{"n_experts": 40, "moe_layers": [0, 1, 2, 3, 4, 5, 6, 7], "balance_loss": 0.00218, "vocab_size": 8192, "parallel_block": false, "init_std_o": 0.0479, "decay_shape": "sqrt", "train_tokens": 236300000, "max_steps": 9678}
Below are experts of layer 4 (counted from 0) of a mixture-of-experts language model. Rows are named router (the router's row for the expert), gate (a neuron's input weights, with its number), up (a neuron's input weights, with its number) and show model dimensions 0-127. Each number is 128 + 24 x the weight over its row's rms, rounded and kept within 0 to 255.
After each expert's rows: a language model's description of what the expert responds to. This comes from a sample of Wikipedia text that the model never trained on.

# expert 35
router [ 88 141 134  89 135 151 120 126 131 106 134 158 127 143 129 133 119 128 152 156 117 124 133 122 112 108 185 114 143 113 145 153 113 121 148 141 149  97 128  90 159 138 133 146 104 164 124 172 102 119  92 165 105 122 119 111  69 114  82 117 122 168 130 131 158 166 125 165 163 130  96  84 167 107 143 114  88 129 126 106 143 113 134 134 130 126  94 101  92 118 109 129 155 115 153 126 132 130 130 156 124 126 112 144 155  87 191 165  88 111  97 141  83 174 122 111 164 136 109 133 110 142 130 138 139 163 121 165]
gate0 [124 113 162 140 129 133 114 114 133 135 131 142 129 102 128 115 153 187 117 121 136 123 104 126 141 158 143  87 122 120 136 151 147 157 134 134  87 132 173  99 145 109 155 112  95 172 134 160 112 134  98 149  92 136 135 143 109 100 127 130 143 188 142 131  94 127 133 116  86 149 198  94 176 125 152 175 105 148 120 158 149 101 109  99 168 137 111 134 163 149  81 120 144 125 160 125 112 157 137 154 128 139 120 186 130 129 116 115 104 131 109 141 112 144 134 133 115 154  97 107  91 163 146 136 149 128 162 165]
up0 [117  90 113  89 140 101 178 115 172 138 127 120 113 149 122 141 135 117  77 168 138 156 126 116  83 145 121 182 129 122 115  98  94 118 121 156 138 133 143 113 117 128 144  99 147 126 114 103 111  94 128  98 163 117 135 109 143 148 119 111 113 127 132 133 151 129 141 141 155  68 140 144  85 146 160 158 120 112 123  92 130 150 109 140 125 129 136 158 145 116 165 135 113 146 144 129 174  96 125  96 109 146 150 116  91 125 195 155 165 106 147  95 138 134 122 126 125  97 163 155 140  66 107 122 108 119 107  85]
Word-final suffix pieces

# expert 34
router [109  81 110  80 115 149 137 135 118 132 145 172 147 136 124 114 117 168 128 141 134 146 131 165  79 150 156 139  94 110 111 136 123 142 111 141 142  96  95 114 115 150 127 187 112 127  92 116 126  78 112 188 131 141 154 115 135  89 105 113 132 186 176 138 111 181  92 171  96 143 126 102 137 126 140 112 107 132 126 151 110 143 178 180 125 124 128 146 125 129  95 120 157 107 152 145 138 113 151 123 130  80 124 105 139 110 155 121 156 123  86 125 116 130 132 148 159 139 127 144 142 128 113 161 133 138  97 115]
gate1 [105 106 109 156 155 164 120 136 163 135 128 144 127 144 102  88 139 124 140 146 148 105 113 115 122  70 135 125 151 139 135 123 133 147 102 143 128 134 159  94 147 122 128  76 111  77 128 121 122  80 100  93 145 123 149 114 104 113 121  94 136 116 138 137 149 130 122 128 147 141 122 129 115 187  62 129 126 120 156 103 140 107 115  92 171 137 120 156 113 141 140 105  82 118 153 113 114 189 142 140 129 173 112 198 124 105 133 107 110 155 132 154 139 121 101 120 151 130 126 156 144  97 147 157  82  89 131 121]
up1 [125 132 137 114 156 120 158 122 108 131 123  90 135 113 132 147 128 109 105 137 100 177 142 142 164 105 138 103 102 146 127 130 145 116 182 112 141 110  60 120 117 115 157 156 126 131 197 173 132 144 121 126 145 134 136 143 180 175 163 159 137 186 108 116 136 160 120 137  95 111 115 144 124  78 159 125 111 132  99 137 103  68 125 129 122  97 118 111 140 135 124 145 108 114 128  86 119 110 120 121 153 120 120 119 150 119 109 165 113  95 111 136 123 138 160 142 151  95 171 127  86 117 138 141 146 164 140  94]
Infobox values and connectives

# expert 5
router [108 141 132 113 132 136 172 117 149  98 130 108 117 123 116 158 104 137 115 121 128 138  89 156 119  89 160 156  86 131 164 157 139 122 117 154 135 141 106 137 192 109 128 172 113 126 143 169 144 119 110  90 111 117 114  83 140 155  91 135 121 145 134  95  90 151 134 122 180 157 132 144 124 126 118 108  82 158 143 142 121 112 122 126 144 123 123 123 124 144 142 124 112 136 134 126 120 148 190 161 132 105 119 136 162 121 145 142 118 199 107 128  93 101 104 151 202 113 134 127 102 126 108 152 116 116  71 137]
gate0 [128  91 131 161  98  74 139 125 127 129 137 123 145 153 104 119 107 165 162 123 144 140 125 111  66 131 113  90 157 116 135 151 119 119  88 117 133 136 126 135 136 102 135 157 131 173 134 155 105 170 120 134 131  98 166 134 152 136 125 137 164 175 140  86 127 135 130 148 123 102 126 135 133  87  62 139 140 111 148 138 130 141 181 161 130 142 108 125 132  63 101 119 169 123 144 181 147 115 142 100 116 162  93 115 149 130 138 148 145 135  91 144 106 145  93 159 127 126 138 117 115 170 150 120 146 103  98 140]
up0 [121 166 116  92 166 129 146 143 113 105 109 116 116 136 121 140 151 112 103 160 126  97 133 139 165 154 115 132  52  71 106 166 170  97 136 108 114 141 146 125 125 122 117 132 118  97 102 157 176  97 148 133  99 130 112 138  67 104 109 115  88  80 116 158 128 109 129 162 111 132 153 100 134 130 152 113 131 184 120 115 144 106 114  76  89 108 133 162 105 142 126 106 129 131 167  97 130 136  92 126 132 116 134 127 124 118 136 118 115 124 145  97 124 137 140 118 127 140 121 117 100 144 112 131 120 105 180  76]
Sentence-opening words

# expert 27
router [ 99 136 143 114 125 114 124 139 117 180 140 138 132 131 144 103 132 125 119 150 123 117 127 138 127 120 113 137 144 156  92 118 141 107  89 166 167  92  99  95 144 168 155 184  97 123 143 171 134 149 132 124 140 134  98 118 131  88 120  88 134 160 128  96 148 178 102 116 104 159  74  84 144 135 119 110 103 121 163 126 103 117 119 125  88 107  76 127 124 137 142 130  96 105 142  84 121 158 128 117 131 115 146 117 183  86 146 133 120 148  97  96  57 108 125 101 133 114 145 133 136 123 143 132 164 145 117 135]
gate1 [136 116 147  95 160  93 187 143 119 153 125 127 131  74 149 118  83 165 115 154 147 115 102 120  88 116 137 110 118 109 108 171 109 140 140 123 142  80 121 118 136 105 145 156 119 108 137 159 106 132 148 109 149 128 145 138 120 126 141  91 119 178 178 151 112 185 175 146 123 116 129 101 126 131 149  73 121 102 142 154  91 111 133 128 142 112 131 125  82 135 126 142 147 109 103 140 122 144 183 147  92 124 143 106 107 137 150 115 141 136 112 156 111  96 131  91 127 118 152 115 113 116 111 110 167 130  69 119]
up1 [137  91 122 131 136 139 155 164 111 158 127 115 153  95 145 104 127 181 110 136 170 130 122 102  79 130  89 112 166  87 134 141 109 132  93 151 153  99 110 124 118 118 142 144 106 132 128 145  90 161  90 120 139 147 142 139 122 141 130  91 136 171 171 130 123 151 106  90 105 127 113 121 152  99 156  92 131  90  96 114  93 119  99 148 117 115 136 107 137 122 151 134 138 125  99 133 103 157 162 109 110 163 105 155 156 125 162  99 129 149  95 128 132  90 172  92  93 149 152 166 103 126 119 131 136 178  97 137]
Numeric and tabular filler

# expert 24
router [103 126 120 100 107 115 141 121 109 110  85 130 127 146 127 157 151 149 134 141 151 158 132 136 151 148 146 119 115 127 142 148  99 124 165 126 128  99 167 117 136 102 150 164 114 118 128 153 145 138 104  96  85 133 117  93 144 140  97  92 117 176 153 131 162 153 146 120 120 117 110 117 167  96 152 183  92 123 130 140 131 104 100 144  99 127 116 187 111 130 158 145 116 123 131  96  68 141 102 158 167 108  96 118 160  72 163 105 124 141  86 110 130 133  98 131 155 155 127 154 138 102 119 136 170  89 105 144]
gate1 [139 144 138 129 123 133 159 147 135 110  76  95 108 125  70 116  97 147 137 151 120 123 132 110 175 122 189 114 125 164 129 154 150 145 118 161 170 108 111 130 156 142 141 100 147 185 111 129 116 132 115 108 105 141 105 119 155 110  86 121  90 136 126 172 153 120 156 165 175 124 100 133 158 110 183 112 125 163 124 134 116 123 116 135 112 117 136 126 141 111 142 149 118 118 140  99 146 146 107 118 139 117 116  97  91 112 163  75 155  96 134 115 128 158 118 136 144 113 114  97  65 117 128 147  93 150 153 134]
up1 [110 134 122 114 151 151  83 125 154 128 172 149 148 151 113 112 154 101 126 156 124 134 145 129 120 117  92 135 178  72 196 162 124 133 156 114  95  92 159  99  97 126 128 156 114  96 132 175 132 117 140 138 109 108 125 144  92 134 114 152 142 126 130 127 140 135 110 116 125 128 138 110  82 145  77 111 119 122 117 142 151 129 133 161 139 139 123 125 118 120 112 105 134 124 121 117 118 166 140 177 110 130 118 156 178 153 101 149 128 125 114 180 141 129 122 116 151 146 108 159 176 159 167 107 195 160 138 119]
Surname endings, table cells

# expert 1
router [107 128  99 104 104 188 123 113 105 123  99 137 143 104 147 133 145 152 142 111 113 127 125 130 134 118 118 118 110 112 121 187 101 107 161 126 130 103 112 103 153 108 116 110 130 101 139 130 127 113 139  97 123 121 172 134 119 141  95 123 145 127 101 112 113 155 146 118 145 121 105 153 161 112  82 163  91 123 160 102 128 148 155 110 108 121 120 142  89 141 134 116 106 116 148 161 101 149 140 145 124 141 137 145 118  84 107  86  96 141 111 152 126 175  93 122 162 109 170 150 112  94 191 203 149 160 109  97]
gate1 [105 104 142 133  86 159 123  74 144 146 130 127 158  93 138 136 151 127 131  92 145 141 119 113 135 171 122 165 105 112 138 130 144 151 134 158 133 140 154 101 144 115 102 108 127 137 136  93 154 142 146 118 138 131 138 101 135  83 145 106 137 122 111 130 160 158 127 176 159 136 133 142 149  72 116 120 104 142 138 131 121 145 120 125  83 134 110 134 132 182 157  61 103 125  98 137 139 124 135 109 112 129 183 149  84 111  92 116 119 167 114 106  70 129  92 142 127 147 165 110 132 118 155 156  99 172 131  97]
up1 [151 161 142 149 166 115 151  96 131 104 143 170 119  94 142 116 102  68  74 126 102 136 143 114 151 121 132 108 152 166  91 136 105 181 143 154 122  81  93 145 100 120 118 157  85 106 141 140 161 115 108 110 121 147 154 115 122 176  92 105 122 131 127  85 141 112 141 111 109 126 164 146 133 143 154 102 114 110 126 130 166 114 106 136 121 129 132 106 100 140 141 135 160 157  96  87  99 146 143 122 114 122 107 100 126 153 115 123 118  71 139 112 152 138 138 123 140  92 150 126 103 111  62 111 121 130 131 126]
Initial lowercase-consonant pieces

# expert 39
router [ 99 137 134 128  89 137 101 113 110 170 151 149 111 137 100 114 113 143 167 166 119 114 125 140 116 131 123  96 114 132 105 149 144 153 121 116 135 147 118 105 132  91 134 103  85  83 121 149 136 101 188 140 122 113  92 127 141 159 149 155 121 137 149 139 169 164 113 122 136 160 175 114 179 148 120 112  96 173 149 119  91 116 160 131 122 105 125 142  79 138 150 122 149  96 184 131  99  94 147 126 134 118  90 143 148  66 104 136  99 126 103 174 140 162 119 127 162 130 139 144 122 143 138 134 133  98 107 138]
gate0 [ 88 121 105 104 170 156 147 124 134  74 122 136 137 119 136 109 136 118 135 139 132 134 175 151 139 131 158 134  89 138 123  98 100 131 147 146 123 109 149  91 122 131 119 176 117 131 141 115 109 150 142 154 115 145 138  89 129 126 113 125 152 162 118  64 168 164 101 136 111 135 143 111 136 150 113 156  93 104 160 176  96  76 101 141 135 111  91 177  79 144 161 122 125 115 127 115 112 139 127 162 181 137 147  82 168 104 139 131 128 163 115 131 122 144 118 117 149 132 114 169 109 141  98 144 139 128  90 113]
up0 [171 175  98 162 138 160 129 148 125 115 139 149 112 121 174  86 103 104 156 173 104  94 138  94 156 162 134 126  99 124  95  99 109 118 128 124 142 119 118 111 115 116  99 139 143  96 154 101 114 173 158 135  97 133 109 138 154 120 155 134 122 103 111 129 146  85  93 142  98 143 154 108 154 128  91 145 159 119 112 185  94 133 106 139 145 134 166 122  88  99 149 115 146 130 149 145 105 111 137 131 109 116 115 102 145 154 129 115 125 123 151 144 125 142 149 109  88 166 134 148 103 164  66  93 138 114 152 105]
Name-internal fragments

# expert 25
router [ 96 131 200 127 170 159 125 120 169 140 126 153 149 174 146 154 145 130 138 156 140 133  98 161  80 129 107 155 131 141  88 129 124 159 111 145 118 154 157  62 172  99 110 139 105 153 127 116 132 115 151 137 136 149 133 133  90 129 103  90 121 118 141 140 144 167 131 132 135 134 136 136 146 150 134  84 116 154 143 126 131 160 128 163 165 114 110 164  83 155 132 140 130 120 153 126 137 140 156 117 133  91 112 132 124  77 120 122 127 140  84 156 103 131 105 140 166 146 116  96  95 154 156 156 114  86 123 121]
gate0 [109 156 109  92 159 144 103 140 146 112 128 137 124 135 122 125 105 166  89 138 100 138 134 127 152  93 110  83 121 116  98 142 142 136 107 102  99 116 119 101 174  98 110 133 147 120 110 187 143 110 192 112 121 150 135 132 134 107 110 106 138 145 121  96 112 140 163 117  77 179 147 118 101 157 122 133 125 150 109 104 134 114 105 122 123 169  92 110 125 102 121 136 117 102 126 101 157 137 104 149 133  77 140 112 155  92 109  70 169 128 134 119 114 128 101 129 144 135 160  97  94 132 170  83 124  87 134 132]
up0 [114 123 141 137 143 139  88 163 164 138 128 137 127 140  95 129 119 171  86 136  92 146 146 110 129 140 112 120 127  92  98 148 136 154  85  96  95 119 153  78 136 143 102 123 150 150  99 173 107 145 177 100 118 170 154 127 126 146 110  97 130 115 139 155 110 135 130 145 111 167 112 124  98 114 154 148 120 124  63 104 132 147  86 126 130 176 148 108 157  80 128 135 131 121 144  91 139 117 111 142  98 118 138 145 146 106 126 110 160 123 140 134 135 166 130 135 131 167 107 112  84 127 176  78 102 152 141 145]
Determiner-following adjectives, kin

# expert 38
router [108 132 145  72 147 135 126 125 141 124 130 124 113 145  93 125 122  94 117 126 152 135 163 201 120 100 133 130 147 133 128 146 121  71 170 151  94 142 170  79 129  95 132 142 109 148 120 152 128 103 111 131 146 151 153 101 116 107 119 117 117 168 144  89 155 165 132 167 127 157 138 148 147 162 120 148  91 135 156 135 149 115 122  91 109  95 116 147  62 136 166 157 143 101 129 132 118 107 142 145 213 116 120 137 145 123 139 125 126 144 110 108 147 163 134 133 154 129 106 107 138 139 122 146 110 139  99 142]
gate0 [112 150  96 171 144 138 142 104 166 122 138 137 164 100 100 165 129 141 119 143 138 144 120 162 149  83 153 156 136 115  85 110 136 108 117 135 101 131 107 158  84  60 135 154 120 113 112 162 127 131 172  62 124  94 135 142 119 138 120 103 117 137  81 123 136 122 184 119 138 105 165 108 123 142 126 102 123 146 112 123 131 121  88 157  89 155  66 142 100 129 136 160 148 107 101 164 120 151 138 149 147 128 127 113 167 123 140 129 109 145 112 130 131  91  92 117 139 105 120  96 118 147 116 140 157 156 125 138]
up0 [117 107 131 140  97 136 162 119 130 149 130 138 166 106 178 163 128 151 145 151  89 157 135 185 146  91 147 109 128 163  96 114 152 135 105 128  99 177 124 103 114 117 159 125 124 113 109 107 117 164 179  90 135 114 132 157  84 140 143  79 161 131  76 131 137 131 109 148 109 119 147 128 163 147 119 103 115 107 135 150 108 129 143 140 114 122 101 125  93 146 112 133 161 135 138 135 142 114 138  85 112  98  99  99  90 122 179 122 135 172 130 155  87  98  92 161 145  95 129 112 129 133 111 114 141 146 101 123]
List coordinators and commas

# expert 10
router [ 84 108 145 133 128 171 129 103 149 155 138 151 141 117 128 188 135 121 137 108 144 121 167 195 123 118 158 107 127 148 129 126 152 118 149 142 119 106 122  89 151 138 109 121 141 126 109 107 153 106 104 138 148 146 160 149 108 135 131 124 123 176 143 128 137 161 129 105 116 138 153 136  92 116 137 143  97 133 179 111 104  81 115 144 125 129  98 142  82 136 121 102 106 114 143 114  65 135 155 149 186 141  89 132 142 125 145 163  98 105 112 120  70 104 103 107 122 101 145 170 146 118  94 112 124 116  92 140]
gate1 [ 93 122 113  89 112 164 154 187 120  74 126 111 124 119 132 114 157 188 129 161 147 125 142 118 132 105 124 129  78 135 126 129 151  96 131 125 107 126  96 146 156 146 171 175 123 123 143 172 121 136 132  77  65  83  96 145 150  95 108 136 176 173 148 114 130 150 109 143 148 114  99 115 126 142  99 115 125 136 116 104 112  92 121 105 129 131 137 128 111 147 116 144  94 123 173 131 151 153 136 129 133 126 139 108 105 101 131 140 111 175 110 130 123 112 130 151 146  86 117  81 141 137 119 144 115 153 137 139]
up1 [108  96 155 144 115 149 117 120 101 183 115 140 140 150 124 154  94 108 162 142 123 100 136 131  98 125 143 136 156 169 115 126 121 166 170  97 100 134 121  86 122 112  76  98  93 135 169 104 134  95 149 173 114 138 118  84 135 138 158 112 106 102 107 148 139 148  98 136 113  78 164 144 165 162 115  98 125 135 120 139 171 162 139 165 133 105 121 155  92 150 115  93 123 129 146 139  97  92 122 116 147 121 113 173 126 103 112  90 129 126 110 133 149 135 119 146 149 141 124 157 115  98 165 141 151 108 149  95]
Prepositions after nouns/verbs

# expert 14
router [103  99 116  75 150 155 114 124 122 135 136 161 110 173 106 160 165 110 152 107  93 142 110 134 112 142 103 103 113 127 163 154 128 127 184 149 151 122 132  74 131 138 126 125  94 122 120 149 101 119 143 152 127 146 112  75 105 151 128 130 118 135 145  93 166 155 144 128 148 120 102  91 143 122 110 155  93 124 105  93 123  89 130 137 111 127 126 142 129 110 134 102 109 115 166 113  97 115 105 106 131  87 126 131 190  72 138 154  77 107 118 159 119 126 133 102 129 156 144 147 119 129 127 164 157 168 112  98]
gate1 [131 150 130  95 128 143 159 105 103 191 139 137 118 123 153 130 134 115 115 154 135 105 122 149 127 147 114 120 130 174 149 143 124 155 162 118 108 113  97 113 155 120 158 153 129 136 117 164 113 159 198 129 160 151 118 160 157 172 126  89 125 124  95 110 143 132 128 108 131 162 139 141  88 125 129 114 122 147 181 132 134  97 143 111 132 123 128 110 148 177 168 200 154 120 115 116  91 174 140 131 137 135 140 138 156 116 124 135 139 157 125 105 114 135 141 137 138 127  67 128 137 146 204 115 140 128 111 137]
up1 [128 171  87  99 163 101 130 116 107 135 125 119 109 168 105 118 183 118 115  94 129 107 115 131  89 139  89 113 118 150 184 157 105 136 180 153 117 174 109 129 108 125 157  79 130 149 125 131 132 128 157 169 154 129 126 143 135 149  80 108 125  96 111 111 120 110 137 128 135 153 155 137 140 118 106 128 125 127 150 157 134  97 105  95 150 106 137 131 106 163 133 129 118 101 118  96  47 176 126 155 124 173 158 136 151 134 115 135 127 142 131  86 129 138 141 119 101 118  86 145 133 151 124 100 123 131 139 149]
Word-ending pieces

# expert 15
router [101 110 131 117 133 140 164 120 141 160 134  82 126  70 132 135 111 146 165 131 140 117 120 128 122 103 196 113 116 114 151 138 131 144 112 156 126 128 129 110 127 141 116 135 141 152 131 139  96 125 175 120 114 150  75 131  95 132 119  97 104 163 153 128 184 180 161 144 148 139 146 132  87 151  85 151  86 111 122 120 144 129 116 106 133 108 100 158 119 150 138  91 111 114 143 152 122 128 152 164 140 132 122 148 178 101 113 117 117 129 104 125 122  82  91 193 118 100 155 140 107 108 128 110 153 127  84 145]
gate1 [112 117 158 130 158 127 162  90 132 122 112 122 131 130 136 135 140  84 163 145  95 160 114 144 142 104 101  93 169 114 107 122 137 143 178 124 131 132 140  98 115 143 153 100 120 147 151 118 181  90 158 119 122 134 118  99 117  89 125  99 161 105 120 157 124 148 155 113 163 123 124  90  96 165 115  83  91 124 127  88 154  67 147 141 129 148 106 121 132 159 129 143 124 144 150  68 129 141  99 173 116  97 110 160 141 136 123 115 105 108 154 113 153 138  98 130 131  98 143 118 174 112 163 130 137 126 171 112]
up1 [105 109 137 126  87 157 102 141 127 122  97 118 130 107 124  78 108 163 131 177 136 148 140 106 105 151  91 144 122 130 131 106 149  84  98 127 123 111  75 153 126 120 121 112 154 146 131 141  94 132 124 128  97  96 125 195 117 139 130 120 129 168 186 107 122 133 143 121 113  85 112 126 141  84 122 122 133 122 143 101 122 151 112 141 200 129  73 146 109 140 120 135  89 124 168 162 129 157 164  90 124 144 132 138 130 126 136 139 119 164  81 164 104 158 134 121 129 128 131 132 157 125  84 124 131  91 124 132]
Line breaks, heading marks

# expert 9
router [ 81 149 118 139 116 149 125 116 133 142 132 136 172 133 109  98 144 106 147 150 149 103 139 142 143 123 176 137 119 138 107 123 169 189 165 144 134 153 152 119 148 142 132 133 125  89 107 177 129 130  92 134 122 159 181 101 140 106 102 158  97 166 120  96 140 166 136  94 165 110 102 112 136 140 141 116 107 151 119  85 146  88 152 124 115 137  92 123 107 148 163 115 143 114 107 137 132 134 140 138 170 120 126 115 140 105  89 137 115 111 100  85 166  85  86 134 131 142 152 138 157 122 161 140 177 126 111 101]
gate0 [127 175 123 119 111 110 142 145 114 103 126 133 140 133 157 157 148 134 143 117 156 128 175  92 133 160 130 112 168  96 129  88 115 129 155 131 138 122  67 126 139 106 158 187 133 107 151 135  72 146 160 109 123 155 107 138 128 169 144 103 107 132 113 102 179 119 103 130 112 160  90 144 142 142  88 114 141 107  76 133 101  72  99 148 136 122 106 140 115 160 104 159 153 124 148  82 155 115 122 123 179 120 118 155 144 122 150 128 138 105 132 123  99 114 102 145 138 131 111 124  99 153 154 136  85 122 110 126]
up0 [106 117 174 129 145 115 105 110 136 127 119 134 137 162 170 117 146 107  86 142 138 130 130 106 124 172 119 144 122  91 149  85 113 137 142 137 201 153 138 137 105 122 180 175 122 109 124 120  77 142 117 108 152 126 128 108 108 112 119  85 150 101 117  87 136 134 120 121  99 139 120 153 156 152 101 122 127 153 123  87  90  97 129 121 155 163 102  94 126 130 146 135 147 114 132 125 139 132 148 118 146 165 198 132 128 117 125 131 128 124 152 134  96 166 102 150 102 160 180 104 163 133 164 135 126 146  97 122]
Copula and auxiliaries

# expert 6
router [ 95 159 119 135  93  92 123 131 138 147 113 157 130 104 104 176 140 128 127 128 106  80 146 148 151  99 146 112 121 132 121 169 133 107 121 132 146  73 111  97 158 128 108 145 116 112  99 128 114 142 167 114 131 116  98 130 132 108 164 157 147 166 128 107 145 157 132 131 140 115 148 139 119 123 126 100  93 145 139 124 111  65 110 108 133 103 108 140 120  94 138 172 134 114 130 136  71  88 115 165 136 148 115  78 154  71 118 106 118  99 112 129 128 131  96 128 162  76 150 144 102  79 147 148 139 101 128 160]
gate1 [112  96 173 130 128 143 146 139 126  81  72 149 160 137 119 106 147 151  93 142 133 150 108 138 118 121 152 127 139 105 121 142 116 151  96 136 140 118 164 109 126 165 121 195 134 144 142 156 113 149 154 125 125 171 142  96  93 108 100  68 121 142 142 103 120 167 111 127 134 110 126 142 152 144 127 103 107 138 162  95 134 135 143 112 118 151  93 145 177 131 146 151 144 106  95 137  99 139 148 150 150 156 105 140 137 112 143 147 149 112 108 170 130 145 135 136 134 111 148 166  94  88 107 192 106 174 137 149]
up1 [111 103 151  96 131 118 120 117 144 133 173 117  94 142 129 130  92 166 146 101 136 102 140 130 115 142 140 123  99 167 165 123 145 127 143 144 114 138  96 151 138 121 179 111  97 145 141 141  95 111 108 159 130 124 127 122 149 157 129 134 159 161 161 128 144 150 170 130 124 171 100  99  88 148 148 124 118 136 141 146  83  66 157 156 120 127 152 186  75 121  88 122  79 123 161 130 138 147 129 113 126  63 107 126 117 119 112 123 113 144 119 117  86 104 104 115 141 161  89 129 141 167 133 113 132 142 106 117]
Name-internal word pieces

# expert 8
router [ 96 132 118 125 111 148 114  93 133 142 138 125 154 121  93 117 161 133 158 163 116  98 142 150 101 138 106 134 122 130  88 144 125 151 160 112 169 137 135  97 139 112 148 129 110 119 107 147 155 138 132 140 104 129  98 136 105 105 120 171 126 114 135 123 148 157 122 130 119 118 159 112 141 167 123 147 106 103 140  94  81 102 141 151 153 116  78 120 117 121 104  95  87 112 165 105 158 111 145 166 140 157 118 156 135  69 137 107 114 142 109 216 147 177 128 118 158 161 145  95 119 120 142 166 112 120  94 158]
gate1 [106 138 108 153 139 126 128 189 172 118 143 110  78 118 125 107 132 123 132 139  98  83 120 164 133  99 158 109 156  95 118 108 118 143 185 103 107 102 153  79  98 140  91 121 149 158 139 113 111 128 104 113 114 206 119  91 110 108 109 129 119 113 143 116 122 125 121 102 107 134 153 126  73  84 122 120 139 140 140 141 141 119 117 160 119 130  99 126 138 130 138  77 168 121 132 151 177 155 161 126 138 139 149 132 128 112 103 112  96  93 122 149 115 140 121 141 137 124 154 124 120  86  81 140 113 118 101 144]
up1 [120 174  96 165 104  88 104 129 141 125  89 115 146 166 126 141 126 121 153 103 147 117 141 139  74 119 129 144 155 198 115 146 102  79 144  97 112 102 144 151  94 112 138 122 125 124 112 143 192  95 185 164 117 137 125 151 193 120 118 146 104 114 144 141 118 135 136 129 138 152 127 155 117 145 132 133 118 140 161 143 132 117 118 150 158 174  77 110 131 140 153 114 121 110 122  80 133 159 152 148 177 142 131 123 146 136 123 114 105 152 116  98 124 160 133 108 132 124 123 151 144 111 141 152 119  91 148 133]
Mid-word consonant pieces

# expert 37
router [100 142 131 126 140 156 113 154 128 139 131 113 150 163 160 157  99 147 144 161 103 165 134 222 123 112 146 144  84 164 125 140  99 146 151 142 142 120 101  95 121 184 151 129 112 159 108 125 120 122 113 137 172 138  98 124 156 153 134 133 138 165 133 125 114 140 127  79 120 124 111  92 130 117 156 111  85 117 165 144 147 118 134  90 117 122 101 128  93 132 128 140 128 118 149 140  89 111 160 195 173 108 110 130 136  75 117 125 117 131 102 161 151 110 118 118 152 122 110 144  99 119 153 147 140 134 119 122]
gate1 [129 139 193 128 143 119 157 111 112 128 148 154 120 140 120 133 111 166  82 127 100 113 116 192 182 145 134 165 133 131 127 156 157 101 135 150 122 104 114 124 151 119  91 111 135 148 127 167 134 129  93 123 188 156 120 109 110 127 158 137 124 190 154 121 104 141 105 107 131 124 171 137 123  88 104 141 125 138 149 125 144 132 113  93 150 104 103 112 140 129 138 163 118 126  97 116 112 110  95 114 103 173 170 103 107 148 130 141 152 156 153  80 123 112 116 109 144 109 163 138 121 152 109 163 167 106 145 126]
up1 [117  99 101 137  80 123 112 128 159 113  82 113 145 135 100 163 157 122 155 135 186 140 146  89 103 176 147  72 112 103 141 112  95 137  90 118 117 132 123 161 146 149 145 159 100 111 125  83 127 140 145 151  83  97 153 127 108 121  90  85 106  96 119 116 124 129 130 153 166 141 100 122 135 152 167 124 121 129  94 116  90  95 138 157 102 165 134 167 119 116 153  90 121 123 141 142 136 137 157 142 140 106 127 117 151 118 157 131 158 109  89 166 118 146 128 145 118 161  98 141 127 121 130 108  93 155 117 140]
Capital letters in acronyms

# expert 2
router [117 128  91 113 148 149 112 111  93 127 105 148 156 118  91 168 149 141 116 156 128 122 142 155 102 110 129 114 137 138 186 132 143 162 134 128 178 125 156  92 135 104 132 118 100 123 120 133 153 100  98 125 140 130 136 119 105 147 120 108 105 116 147 104 125 194 134 116 137 120 105  94 104 119 170 146 108 122 109  79  77 111  91 105 141 127 111 189  70 155 145 121 114 117 163 147 127 125 114 183 122 114 138 127 148 160 152  81 109 137 119  79 150 130 117 156 143 126 125 135  88 147 147 148 150 115 120 157]
gate1 [125  52 122 123  92 139 126 157 140 127 101 149 167 154 123  91 146 168 122  97 135 134  79 137 135 105 144 102 115 137 127 135 126 117 160 147 172 130 106 102 125 125 119 154 172 188 156 133 131  95 101 168 120 117 169 103 122 135 152 134 117 170 152 104  94 135 103 158  96 108 158 120 134  83 136 164 120 100 121 129 140 119 120 136 138 144 111 150 120 112 111 103 113 110 161 131 125 130 154 117 116 104 159 112  79 132 121 110 127 127 141 125 163 121 128 133 136 135 138 120 126  45 117  95 158 155 117 159]
up1 [113  69 129 133  86 116 117 137 137 117 108 143 153 150 105  95 147 180 103 102 127 127 106 121 148 107 118 102 127 174 132 101 146 127 169 118 171 130  78 103 143 126 124 124 158 159 162 120 128 110 108 143 128 112 145 109 156 154 132 136 114 158 144 100 122 131 102 149  61 106 169 129 112 101 147 144 153 103 123 111 142 131 117 139 128 143 115 159 138  99 115 120 115 109 141 111 145 114 156 125 126  75 140 139  72 144 134 133 124 112 134 146 164 117 117 116 149 132 168 130 130  53 102 103 158 152  84 167]
Table cell separators